config = dict(
    vocab_size=29723,
    batch_tokens=131072,
    dataset='wikipedia_en',
)
Below are experts of layer 2 (counted from 0) of a mixture-of-experts language model. Rows are named router (the router's row for the expert), up (a neuron's input weights, with its number), down (a neuron's output weights, with its number) and show model dimensions 256-319. Each number is 128 + 24 x the weight over its row's rms, rounded and kept within 0 to 255.
After each expert's rows: a language model's description of what the expert responds to; "mostly gets" lists some tokens that are sent to it at least half of the time. This comes from a sample of Wikipedia text that the model never trained on.

# expert 55
router [132 139 123 147 106 124 142 136 101 122 153 194 143 118 202 122 103 152 133 105  91 116 138 173 160 125 160 105 118 138 135 121 116 144 106 124 143  99 113 142 103 126 112 178  89 138 143 133 104 139 151 124 125 162 192 157 120  97 136  78 163 147 116 121]
up0 [126 101 124  94 112 103 123 115 115 118  99 151 136 119  71 129 142 119 154 102 118 133 101 106 147 131 149 158  87 128 119 185 118 104 141 109 149 150 141 154 141 138 132  93 140 106 132 123 110 121 160 128 114 131 107 122 110 173 131 169 156 102 104 121]
down0 [160 137 107 119  92  84  77 137 148  95 136 151 147 113 105 154 110 119 141 132 106 150 132 137 172 122 124 127 138 129 128 105 111 153 160 122 156 120  93 137  99 117 109 135 171 129 110 159 138 158 119 155  99 137 131 136 122 127 132 141 152 105  84 173]
up1 [119 119 110 128 124 139  87 105 174 152 162 175 110 115 112 134 119 148 134  85 121 166 113 148 145 108 144 140 123 156 170 100 117 167 122 136 143 150 112 108 132 137 124 105 116 160 160 109 114 114 175 124 115 117 159 130 144 120 128 100 117 151 114 135]
down1 [115 121  67 184 111 144  84 109 130  92  82 140 127  88 118 112 112 145 138  95 119 141 106 146 101  71 132 134 127 167 106 119  96 113 157 146 110 150 128 129  87 127  83 162 112 102 143 102  98 186 146 115 130 156 162 125  84 156  95 104 141  90 116 138]
up2 [108 152 117 154 129 101 118 108 136  96 118 144 147 128 145 113 102 117 179 130 154 116 114 136  95 130 111 148 169 111 122 158  92 158 158 139 136 136 120 117 121 102  91 165 135  96 106 143 158 128 121 128 117 137  94 103 154  93 150 141 116 159 199 116]
down2 [135 155 135 140 181 148 124 101 107 125 149 132 109 145  89 133 119 146 120 118 125 147 142 139 120 136 129 122 168 145 162 133 120 104 159 102 126 109 183 112 114 127 139 115 119 121 147 137 108 104 137 148 137 114 146  75 125 170 144 135 159 123 131 140]
It responds to: Word-initial fragments
mostly gets: "i", "h", "In", "Re", "em", "sp"

# expert 36
router [152 180  86 145 130 161 138  90 140 125 122 103 170 156 114 111 147 126 163 115 130 153 111 132  85 137 133 133 175 121 129 125  92 138 100 129 126 143 165 158 163 116  91 122  85 129 110 130  60 137 109 137 120 110 131 130 106 116 158 166 126 108 103 162]
up0 [109 135  96 116  71 123 186 151 156 159 104  85 151 138 129 138 103 122 100 122 135 112 146  88  79 129 136 150 180 115 134 104 134 120  95 160 127 159 123 170 165 115 142 147 157  84 119 124 109 164 134 112 134 108 128 110 110  89 124 116 115 129 136 140]
down0 [114 121 165 120 111 145 147 155 122 118 116 154 148  94 107 154 150 119 113 159 125 161 130 116 124 159 141 104  95 114 114 115 102 125 119 100 116  94 123 120 116 118  85 153 113 122 177  98 110  98  99 131 125 115  80 159 116 125 140 127 142 106  68 115]
up1 [107 147 148 147 114 129 104 109 146  97 126 131 110 159 116 127 160 108 120 101 117 119 130  98 141 136 203 113 133  82 174  46 134 134 134 158 112  79 131 129 145 141 117 131 162 102 146  98 113 115 119 138 103  82 163 126 134 114 142 154 108 158  78 146]
down1 [128 130 145  99 143 147  69  93 136 147  93 187 151 134 135 137 108 157 139  91 112 127 165 154 147 134 108 152 116  63 128 148 149 156 138 151 127 127  87 154 163 147  97 122  81 144 129 173 144 122 101 130 117  78 130 138 153 142 136 118 194 143 135  89]
up2 [151 128 122 162 107 155 129 148 136 135 124 103 152 132 132 119  96 128  80 166 153 142 131 111 121 144  90  87 118  92 176  92 146 138 124 112 136  98 153 145 122 144  97 152  95 131 111  83 114 163 137 158  95 163 166 144  67 111 115 114  93 115 131 149]
down2 [118 102 153 103 147 184 137 145 128 143 114 111 136 163  90 124 144 103 140 121 144 112 135 132 141 112 103 124 150  95 171 170 111 186 123 135 122 128 117 151 113 102  92 112 110 116 121 120 166 164 137 119 116 110 144 140 173 154 144 125 154 126 116  86]
It responds to: Sentence-opening prepositions
mostly gets: "In ", "On ", "After ", "At ", "As ", "During "

# expert 11
router [148 179 145 140 122 104 135 124 105 119 130 136  89 129 130 134 181  90 143 134 170  93  52 117 138 129 157 110 116 144 152 152 170 116 174 120 143  95 105 122 133 133 137 116 124 140 131 137 130 124  94 129 137 147 124 120 106 135 134 160 122 115 117 102]
up0 [128 159 106 133 136 100 141 111 109 136 150 128 142 154  98 153 117 128 122 113 144 138 114  97 145 110 111 159 156 151 170 126  70 140 132 114 110 140 145 147 129 140 140 142 101 151 112 150 173 122 148 132 153 126 115 113 142  82  94 129 118 141 142 127]
down0 [128 134 154 142 108 138 133 142 128 131  85  91 133 156 114 134 122 137 137 151 106 105 103 102  95 108 133  98 133  69 123  99 149 144 185 100  87 103 159 129  93 134 138 126 144 126 157 140 129 158 151 151 156 126 142 107 140 134 152 170 155 138 146 146]
up1 [152  87 160  99 130 103 138  94 172 136 118 122 146 134  71 120 123 126 138 145 102 118 129 142 135 128  88 151 155 150 126 119 101 124 169 161 129 100 113 125 113 108 103 137 161 125 169  99 138 138 146 102 104  89 164  75 101 137  98 126 110 161 117 146]
down1 [ 96 139 111 102 157 131  97  96 148 118  77 164 162  57 114 132 129 145 161 112 128 113 128 122 137 130 133 133 146 154 108 116 119 107 118  98  93 153 117 124 147 113 112 140 116 174  84 130 158 122 116 138 122  95 115 131 159 100 112 143 158 130 147  97]
up2 [147 135 145 138  89 147 132 140 140 112 115 154 114 132 100 126 128 127 166 123 135 127 131 116  95 121 150 100 124 136 112 138 140 103 117 125 151 122 159 150 134 138 105 106  98 165 111 107 140 115 157 139 154 109 143 138 120 157 120 170 118 156 121 109]
down2 [104 131 115 147 136 139 162 146 165 145 101 101 166 146 150  98 107  89 179 122 113 118 162 131 150 142 133 156 140 157 145 105 163  93 123 132  95  89  91 113 109 153  84 109 120 129 137 100 119  82 142 156 143  77 148 121 114 155 100 112 130 146 107 186]
It responds to: Modals, to, number commas
mostly gets: ",", "% ", "would ", "may ", "will ", "could "

# expert 34
router [148 113 108  65 152 146 143 115 114 143 185 122  87 121 125  97 143 118 139 126 135 146 184 154 144 107 169 132 116 153  80 124 104 156 104 119 143 147 121  97 124 110 110 185 137 157 111 140 160 106 122 107 164 151 152 134 126 150 123 152 139 110 165 146]
up0 [112 134 130 164 112 119 160 103 140  87  94 156 140 144 153 103 101 121 152 162 120 161 134  82 125 151 125 122 156 106 175 162 124 139 128 101 143 146 141 121 144 118 110  75 145 124 102 176 108 154 135 166 149 107 133 103 143 124 122 125  66 134 174 102]
down0 [112 111 122 126 176 127 108 124 134 156 129 118 147 148 126 116 117 156 125  87 155 128 108 102 129 180  93 110 116 114 126 119 117 119 125 180 119 118 154 182 131 113 149 133 145 162  95 165 117 136 163 116 116 141  99 133  88 111 134 149 138 169 120 134]
up1 [137 162 123 127 152 204 146 146 126 105 158 130 102 153 128 112 140 168 150  97  82 119 140 116  94  99 104 129 163 145 147 138  67 173  88 147 107 142 153  87 102  99 133 128 129  88 154 125 119  93  78 144 176 176 111 102 102 147  90 101 160 105 113 162]
down1 [125  90 137 132 155 133 121  91 112 138 124 105 134  52 109  85 142 110 127 124 153 129  94 132 136 119 100 143 118 142 100 137 143 124 132 119 115 148 124 132 123  92  92 122 137 141 120 149 136  95 112 132  75 167 117 140 134 124 122 143 116 151 106 104]
up2 [155 153 141 125 115 148 143 123 123  87 148 127 125 157 144 115 129 183 134 121 121  97 142 132 118 124  90 129 135 143  66 141 123 136 127  89 107 123 132 160  95 126 148 133 147  96 138  94 132 159 125 141 133  59  94 128 163 163 146 155 131 163 113 124]
down2 [107 154 107  76 161 130 110 130 122 136 119  88 109 202 174 105 145 119 123 121 152 136 154 148 126 138 133  86 117 113 154 120 140 134 156 162 144 163 132 112 105 133 102  97 123 162 149 119 124 130  97 117 128  90  94 109 134 121 132 125 174 134 192  98]
It responds to: Verbs after subjects
mostly gets: "which ", "has ", "been ", "were ", "have ", "became "

# expert 53
router [ 93 166 116 128 113  97 125 115 174 143 153 143 133 128 112 137 106 102 130  79 111 147 176 130 129 151 120 126  96  95 150 144 110 125 108 110 179 121 148 141 129  85 100 228 122 125 149 143 158 132 146 117 166  78 136 106 156 191 111 134 143 150 112 168]
up0 [100 165 158 149 139 152 115 171 133 126 132 161 146 164 139 161 115 167 114 100 126  89 132 153 104 125  80  85 144 103 107 125  95  93 140 118 113 120 115 134 122 105 119  80  99 111 109 131  91 143 138 112 146 106 145 157 164  90 145 116 154  81 115 162]
down0 [152 119 118 168 165 107 148 145 132 122 142  94 129 101 113 156 130 158 132 133  99 130 148 105 156 142  89 186 124 143 126 153 131 139  80 143  86 141 142 137 137 172 147 131 161  72 106 113 117 129  88 135 122 126 160  76 117 149  90 182 126 147 119 129]
up1 [115 129 101 115 119 145 125 154 130 145 102 152 120 157 148 153 123  99  92 144 144 109 157  87 135 132 141 142 106 109  99 149 137 121 103 148 113 159 134 138 109 151 157 129  98 168 138 138 153 116 130 154 105 134 125 118 127 127 147  98  93 146 126 134]
down1 [184 168 178  83 142 149 115 120 149 105 122 155 124 151 149 117 160 149 171 130 132 155 143  91 134 121 140 120 118 129 103 112 132 152  85  91 161 118 123 162 164 134 131  83 141 116 116 146 140 130 124 101 145 129 131 117 133 101 120 152 159 120 131 146]
up2 [188 149 110 117 141  81 166 162 116  87 120 134 106 144 108 146 134 144 161 145 112 111 142 167  89 151 140 145 134 149 144 139 101 124 112 161 106 108 154 120 125  96 129 107 136 124 104  81 129 153 142 143  81 118 149  73 134 137 136 140 106 146 137 103]
down2 [ 79 126 156  96  99 132 134  86 133 167  94 117 101 162 126 143 112 127 148 107 119 128 158 142  80 170 141 141 178  94 106 113 130 135 141 140 150 125  78 107 166  98 119 125  98 115 117 143  76 156 116 102 138 122 136 143 141 126 169 108 103 107 117 114]
It responds to: Prepositions and conjunctions
mostly gets: "between ", "into ", "from ", "during ", "against ", "with "

# expert 59
router [135 116 124 103 120 148 108 156 139 102 140 176 114 137 112  57 148 151 147 137 106 131 104 153 127 148 156  93 142 126 129 147 141 150 129 139 119 133 105 152 154 115 132 110 104 109 145 121 140 120 132 120 143 151 153 103 135 113 135  91 134 114 100 132]
up0 [152 150 115 148 126 141 170 119 140 131 125 199 113 168 118 129 114 143 105 134  75 135  94 106 150 102 113 148 145 120 154 148 106 104 155 104  95  70 119  87 132 140  94 115  97 104 115  99 177  87 138 109  98  90 123 163 162 105 163 123 108 128 105 157]
down0 [131 132 144 115 145 128 172 107 123 166 124  96 188 138 152 101 100  91 155 127 146 161 128 125 122 169 101 165  87 129 196 139 126 120  66 120 140 102 175 161 135 122 102 137 132 148 127 111 139 128  99 109 138  89 149 156  87 176 119 139 133 132 168 164]
up1 [118 131 135 141 144 101 158 137 146 118 161 144  92 120 191 143 118 131 127  96 126 113 155 136 109  83 124 167 110 134 149 112 129 142 151 154 127 128 117 149 101 113 154 166  97 130 169 154 109 135 147 209 109  83 119 114 142 171 139 160 100 122 102 126]
down1 [ 98 124 169 158 138 124  97 138 176 122 152 142 139 134 109 111 184 134 121 148  89 142 108 129 122 127 131 123 156 122 130  96 149 134 118 119 112 129 122 125 134 100 136 169 105 133 132 127 145 148 148 112 146 131 188 117 205 121 131 140  47 141 179 138]
up2 [126 129 122 142 146 122 147 140 126 155 114  67 111 123 124 125 161 142 129  80 101 132 129 115 135 127  78 120 175 132 118 160 113  95 121  97 138 150 121 111 133 122 126 189 134 121 102 140 150 129 147 138 127 110  92 125 136 151 127 103  99 128 109 121]
down2 [165 121  84 113  88 175 124  92 119 120 108 131 140 105 167 143  98 144 130 153 110 129 158 152 188 147 160 135 117 124 118 102 108  97 100 137 135 117 130 128 129 124 125 132 140 123 141 151 118 113  90 129 156 146 121 114  65 134 146 139 115  96 131 164]
It responds to: Short consonant-vowel pieces
mostly gets: "am", "ak", "w", "av", "ov", "ish"